{
  "router_score": "sigmoid",
  "normalize_top_k": false,
  "balance_loss": 0.00085,
  "init_std_router": 0.0156,
  "norm": "rmsnorm",
  "tie_word_embeddings": false,
  "optimizer": "ademamix",
  "dataset": "wikipedia_en"
}
Below are experts of layer 5 (counted from 0) of a mixture-of-experts language model. Rows are named router (the router's row for the expert), gate (a neuron's input weights, with its number), up (a neuron's input weights, with its number) and show model dimensions 256-383. Each number is 128 + 24 x the weight over its row's rms, rounded and kept within 0 to 255. Numbers have three digits each.
Before each expert's rows: "comes after" lists some tokens at least twice as common just before its tokens as in all text; "mostly gets" lists some tokens that are sent to it at least half of the time. This comes from a sample of Wikipedia text that the model never trained on. Tokens count by the router's weight.

# expert 78
comes after: "\n", " \"", " and", " (", "\n\n", " 0"
mostly gets: " we", " chance", " te", " Mrs", " me", " Whe"
router:112097118101123145127113085150099123120128121121116137119128126122090144120086083165109159119166117155115144158065115136135123134166123135120095087113140143162150148118111171152138184126128165130087120070087130106146109141159130129049091130155172086082142145123129122130131131139101126137131125090150091157135140113100108149164132148147126128110142110090098097128138139174100098121143
gate0:142123173144141163130130160144090182138140123134120170095130110148102107113092120141107128126151148160129133132122132103124096128113158116139151133108113172065112097120144130187149176150121136166127127121098189114125125119095086130071165138142103137097164163143127120127093092136096115142141113151120162140112179081149107130128128129115148125158118116151153143169104126138107073156148
up0:122139121110107146166124150133130172155135124121146107153166119138084116106125082156135128161160163124157119151123147128136134142130154103117127093119134127093146103132128117133145160144062157128122119082116118112151118161110151114111154149167129142134168110109134122178108126113136154142121104131126138156134146098140123120123167153150141150120104080128122147107093147118160163123142
gate1:116137164127177119140124124148130124138156112138134165121114137099122086138126115132143163109156118093101124080107155124122130135162113106144100120138110116127138094099117143155139135142111154133106100073128166110156179149117123143124133120135110157104152155158133075119115147100126155161119132110108136160118089124093133125113149104101134129125090112131103105162066133163134077177153
up1:121143131133143097166106137114155140113151097107111163128089122128134124078130140143136148093172088127125121153110165114116177166127091135157100096131134128120127110135153133123114153164095158163162125096096134092132170151174109150081112147167114177102159176137090106120146130099114121161106136129102158112105114087083136082103116128114090130152113088142109110130108174157138086171142
gate2:142143123117169086127114126109141122123107105137159116153115140101131126099167098105129162077132151117114143123111107134150138148131157122126152139108082140116150078140120143102135132150090085143136147087089130100162142109127109118061115147120131160111145089153113129131154149168163106114100136089117108121139106104109137129102146129137161111114118195133096135055107149146147152149188
up2:117153123095153103129114130083120139117112100132113135115136085107112135108107101088090154082099142123118119143142123091137122125106118091137151111119095169135147141130167151144099160138127106124075182119104124082125154126169114094084103138148125094140127091181097160125165136143150149132079143116131127159087115121096126129100154144146108096113127152141118139109108150127131129132166
gate3:110114142121107083125115145092131093143149098125082114129137096164085138129129123153134140143119096117165135128136095155147148111162140081060140132106121135134100127089148151157073077123089143139146111145086092164135161194136079129122157167183111123130123126106114132119125114111166129113109131092138183114137108140153112157163100123096122098139117137109158077129122151108139134082187
up3:117174105114158136164163150092171141128155150122116129120116121132149129118151082144098116102147117129115149156154141168133128140104126148142165111145140153109097103167139099122098086103095125120156116142135109139114110181196141143121126131079099095109148109155126144072144139174130159133153148159146130144092120122109116151125161117101147164117147107105162125158121114131105145129121
gate4:082078151084155158125135151130099134126104129141119154136106165129112135091137159176120125138144120111185175176123135140173124110138173132126110094110119146107082121131104127111156127168105107124103134150150146153157137168145159106083135113149121145090099119126159151136076117146101119127114119074167108154161181093118137152131160144091114136135175154094125160087136123122148113133107
up4:112171141183148132120091111100099143121152126128148160130124139131145137161127133104101098132085131183144126128124104164115087141131112117124155150156120089155129158153138087112118090113134158094146143172101130094119119103155109064155159094132133129124136121135131153124164135170161118132118127196126155107137091153129162100135129078148164127100075129134112142119146154120117144110115
gate5:145145096127127163138124145141111112111126138153089103108147150156095124131126158144138105142119186126100117142108151139128101123157149117104134167145126131107176123059135131118162120119120106122164084118118111100111138173149170115120131103128078157159126151143136129166137118121082115151168100159098108122107177119146150098161131138102117109114175163088123118083171109118139114076103
up5:165095102124127143108165116127090140108135152178113093117107127148109108127139132165154147121127152094092146114123151161152145148141138121127141141144179131130142155071125122117121123160159105173155115119131094181166152148159106121133166129128153116122113135181109124136127053179102143148157137115069086130119154143142106125169153128132133125117106156122161121102087150142150145106148
gate6:120109145119119082162124094074086099112118109133144172096119178133090121170144101099085102094141097151117091116115138090095146127126147123140148118095142115140131151106132174096127162167136115127146129133101102187100101071127117085104157098127117117130138104108131121123158136114114118119107152152165147109067096144097147190154133120122149100111118120160099169165122107137106156146111
up6:132127141146126076169107107035117108123097133116166162111075144121136175115123094103130165116129100124120094102109102092113141122108102173117122155148180138123115185102127128068149124145121115151142157149138125134138111132137157096123124118136151136120132130141172129157136103132153119128106125139141143134113087108113141153145089124122154139144084108155125154156160110093112129151106
gate7:187136088122049144099123118122142150142121111153153146119136124151093143125173115145136146109124127109140148130149127112165137132109159139153134129078103124148128112106117129129135149128132137076085117152148143113136143093146153163122091130150178141106128132150098103103179135076106177104140164114120125105080125155065134151113144145116115111146146158130097111152108082148156121162128
up7:164123130151141055134139139113155121119146129144127146146073127103146120122154168090135126116146159104113083116135138114095159148109106089097128158156108101153137123100136136153124115122140118126164136156126123113126136141135104099149127158135135099131085159094139114104094106140154160154138083133129136133145102130086109153114106110173139099075120093121146113130149123102107108162068
gate8:154102140127115135125139135127093114150136127077110114123136077151091151133129124109143122096116168110128124095113080114131127090122104136142129106168109146112099142154147134106094093106145092098117128141089105114090120092107092106128143129109143098126153090163116121123123118117119097100122142151139141125169131137138149098147105166130105144110171153101121121147132130122077147160149
up8:160161084146123146123104134134095164144113105147160167152134119087118135131147114114148131133160121098139121114061132112118125116145125156173118135096115154150054163142119108111108111139153115105124113116110158119104104131113114124116125113124153088120147138157135123091127096132129139086149121189103151129163102118117122107129147183107081143093170147105163158136172147175094120092101
gate9:136126167091137111092133127187079100126101107135101145152102120158159138085119106167099139108137170133158138182153119140148140144149158151137097107165096145118167116130106101135173139111143141126101130087121155125118112112134089109073122137138111078093130121121157156135079129119117098186091093097128097161120160124094102169117131123127109141103113119125167128153146107151108091157170
up9:131131135150151115118147090127096101092130065128172119117108113089103167141142094102112121114116103113129161148128130152129074124105126125106116119134120124127089132153079118096134127117157138049131114127112124112152090103094130159129129120116106173145136118122124153107146105103160122123141165145182133172116097128132140157110128120111098141117150145147104111161124135154127149151135
gate10:121124116145110109130131109121130141128126117189127125090147168114140153122137090153130111100147111130125108138090171128081137098136135124153129115176173151166133120175133144110111131129148153129144130137164158122132084142129109144098098080127082107104134112110137150126168099115075072114116169157153133093136137140120147086146150148117147155129161118147126167144157127094067111139083
up10:141141124142098169144114111097097116136165134087106173155123115157124120114146140100123134120134163078126089097145154110135092153121116132149107148106086128112117100123134115140154099145166145154143119131149082120141135125133144150163156171096144181105169138127102099117124107112124176113127113112043148122105130116163141168116115090183107092120070137119162115119096094134170141115155
gate11:122108146141168146140150143146129141097160132125135092138153122136117102123111123163147108116118113164090128133104111141122120152107155134117117132069168141179159136151117140159127158120077132113150155157133107126146115144120148114102130107111117128142103161178122110135080129124094147133134149140182153081130153102179162145134132141171182159110165190118116129134119123121088160170083
up11:189092145132125157145136113102111129102099140145120150170128145129117097115099139116111120161146106099108125087203101103100085110097139168157137113114137135111139090115120089133103135108159118159086175114128150117097114097139105124108114169070081102159140120116152154126110103089118153123156092105141119123122117144134129125132136115097163129154114096138129138054082082146157112183121
gate12:121122146138118116124146114070134147116113107181138113098163109130180111106131114103091116113147160119110174117076130129141124108131108106139105131143135113146142137129100175087144159166154138147140170140162102127166095130117083127139097100111129134118150138186134115100099157151113109143128130144118121116116133129125133147183182123141175188118162121092131089130123125138049063118105
up12:115117104126133172166102155086134110141180097136170113140104171117101115109154165158128118134160103149158095132135144122137133110154124162188128110120134150123135125114103108123131123124120155144110125148157118147110134156099148094130136153179122120148143107130109074092156085148123153146198114139159113109122139122088132129109089095141090083174132127127125147102171133114161125139148
gate13:100142126104132114162126123150142130112142088105183129182136122122086107125159089119128147120159122127133152130131127131078052125117139086133125100087118091081144159172177133128188134126129121120149134139109116098140064109106111164136118134109147108120158135104116158111124121119098105150125132124127108128113139133083120159154106102113108117102140100160118160124153112143123157134068
up13:125114128133159135138115154101103143150129142124098135103110151161150175130101142120089138169095131143143087111115148135153150113125138111157113133146176137174123116092126143106100144132115129133131104140169145127148147137142168070087148136176096143116135151135125091161096127114161123107163132128147090152138080123181124116123152147135150187174117147104121148091106112130132088116137
gate14:151117161078128125091140115131135125117086124100110144119118155075081129137091142166121111150139140123101140155186094157125100142138169168153127120122132135158170103144134143167111135112116141158109104135140148151128116104094107083102123117138146099119101149142122151141152108141088185163129105070117126153130131130139135156163143156129104112131106134112124126115136121141116113142122
up14:124124121164099108139136175121177149143124112143147103127168119154166127138178141120124153091107115121163098102119167159110156100126123100129141154106144132103103119086138145100127128184151124127172145128126086077152132122178119166129110141147144165166136147119115124117133155121109135102189189108176125054112155164112145115066118096137141127149119089198130150134120147117141136132147
gate15:142114103117115176126116059157120135129130139126125081120158114121137090136144082090110172169114130191127141117120130135133062121124103159130097155118114147090145134094087093094124161097161087161133154105070132132102124090098142133098152121133139121135145120114149153118151109116089143094117128135129090165167153136161135109127125127119123141134093136097125134109116109094142156137089
up15:111132089112166103163139125143111133128148150129147122162081115159115147117125139149068080130146159109151161122154148126137116090116148177113145110156098106148090110137109097135103125102118132088101125146148127121125147074166150115129119139127140126116107152097131127133121144147082137115124148083172156124125151120144143164154142192082088142107161119081112149108102146159115141149143
gate16:093122096135087143099137083144096125123137152124101106169133105102095153136057134123136128074157146120096146173109108146122132116091122119095115140135158115117132129110136133135112148172110149105120131134161153122101142097146137129139095133129125099082135128096126109140174114153132160177097137145117125170157147156130148155111164148131110144087149110108142124134110134154121130147128
up16:135101129154117131139152120129109130132154125116129162150105173171127137098142129134117170107150102123098104136138122102118119105130158154118135144187166136165123135144160125124131109139110112169099125139063143100144124125099116103155113119123101147136109114167109164114114143124133109103110098139153147108100128093104116107162099096100094145110142104103162126136133068156172084129127
gate17:129130169147204076138158130127112127129108104109134113100114122146114117102109100117130142122129160130093119135063087135114148119103132118113123147145121156147112115151138174148124151117136139122110128099129154126124133149137150154121102120141123108129166128161195082120145147138136167172147161142118124132110151149151121156126136138168133153126138134126115186136092088118103105083124
up17:137152128136087146179154113150120115090103098198157104155138126131092088176152120121131127143161118104113161144182152110113120131102144144158150083103102107101183148110155056121140118093123118153118166151120141084106127087083121107142132195127143168160132106085118129114067130151136148118117144127123106133096096139123142136123153166083125151144135095179144103132108142120180110146160
gate18:112133108126098122124122114139175123167151111116143111098171151096121130116144126128123072150151151151096151167126122156123137162135104078146155111130099139113150116113148111113171130133144153126160104125133144145130140106117104120134092171154135121128139101122095139119158123143141136127148162135116089137115155114148131163134111112123121108110128110115140118094139124107150149124091
up18:147135134127112115096123155105127123139098089130086153105145119137104106146137099146101102153104105117123107148118130131105111093135151110078153130125121103099149132119172128159080108177106115126136111120128125121121142128128186148154171137077139174153131095152134165093125166162113129142121142128149132174128102147131125103078095145098136180143147136087118132115095150166122065153123
gate19:113099144135117134140133123141083115142110111104154124197132109119091156143118064107128145134141107167123130118180134132167116114091129111120142127092133112131111178090124191119134130127160120128143150112137111123144100117144101086099146130164162102113120142167159139106166141070130131138125094126158116169121135147147115131118148151174160103144100136110105132129158119120112113114141
up19:165163126113125124199117093098142118096121136110106163055100123126119169145113140171162149150105116175143094167127119118132174108131097162117184144101178096122141123147159144153120107194153134150149103155133124161133147149142107143095124136135156096175150158134126107185134126136142126166103115126094157155082114080135126175103155163112169144135121122171128151143107144119158168144083
gate20:166118159132125102121104139133125111084134122137092128107111165165097126147079133125138114146150112145132172139114147146130132147125150094106131136135061177126121132093096156151176124164149131129085148118192137161124117160120145146129153136087143142089121091111141125145170121197150096181145157129098118158130193142145092196111114115129133111127153108103125150122130109161108115123121
up20:136127127133123113153055100130137100151162147162176102094113166161110086131081144117158124164107140096140140121124127152145109140133153145118113136117107142086130133059136117166166152142119134131092156131167115166158172155128117139108154134110158126115111110112118135160110113144150125137124126145118146137098141134149129175099114136107154146157127105115162141116125152121082083163099
gate21:131140096106112127088149105096100134134115116124100144127155070135163133118133114109131149141127121081109125134117118120151157172155161119116141094123161104138126121146143134127144101162127160084116145133130150123110131144168085167156134135142146104117112115115155139124126139123148149135135126140131113173102140160127130127107096125117137154092102109125109115130099123142118084143154
up21:118090140100123127136124124100144134130119107131119135110129080111106147118098155090129135145134149139106126148116110116165136140123153174139107144108098148115112104105123133123090093149109120091102108077147151166137117140152119152135121153131123125139098104151112129128116153129136143121132102118178117190143126143111138120123086098111125134105129147133089098102140129168115091173149
gate22:136127098149119137159121142146151095159156096096143132134099090144137152094112146134120132157104162135102098133138095103149135136120103133117104135105141144092121109096149130121107054132093095129168126093125126089120130146199172115120126114127113152116133184126118153116134089149103117128145114113121084096144175103121113181132141140116162185119109127110151163137131128125137145169156
up22:076142147132128134164152114138119094133124111158115173120137148108099089127108150163123150111106117106158149127151140175117142114096151145151127120115126140145133132125139123066122141139139114090133173123125124122161155072119144095146095133108082113146104107089098118099112135158162147141155114149105120109146095159126117081128100130165162150116131132133136146151089109160145097157131
gate23:128102150137159143114110136157159118061171123104112163129140177159129137104100126117122175150152141131102103127122120139154107119096117153149118088145138101109136116100126134120182141147128100121156124130118129127123141137144113121122107133174151130091164108123099088129136103110125129133122119115173128154145120091091145130127108111120098102124147136174136108159169119121146154118116
up23:120117128110122154136143155151116138184127113084131107163134139106069125132163157115156091090151148146130095115126131134160174147185150095176099119134157152123111144131153141120141207120174127159148133137131131099145108121134132129154128128134110086157141144104130066135127140122140106134157117139104111135121130131108163054116120113134095155138128136126155119116130185157133125115074
gate24:114130084121147133124131150143124119121172042166117141107129123143162135200116100076115133085100061140100142140090108099150156169102125077116142075129134159124145107196153140143141138125122148127163133113121126084128110098113158127149073132131125136132086150113140166128125118130110027109162133112137154128169102130132134125126113084127091155144135136131139095128121125114125097166148
up24:176067128127149141121132137110174111156091182108143110133113080093127147106138135165107148136195176122102064114115096124111135123128138159098146127093109179105130076105166111123085129173156126131089163140176106101122129141167100123119139130134078150133108133133123114124093106110123131130134093115090141119102140132141109142105107133098132088098109128144101155109136139118114110107118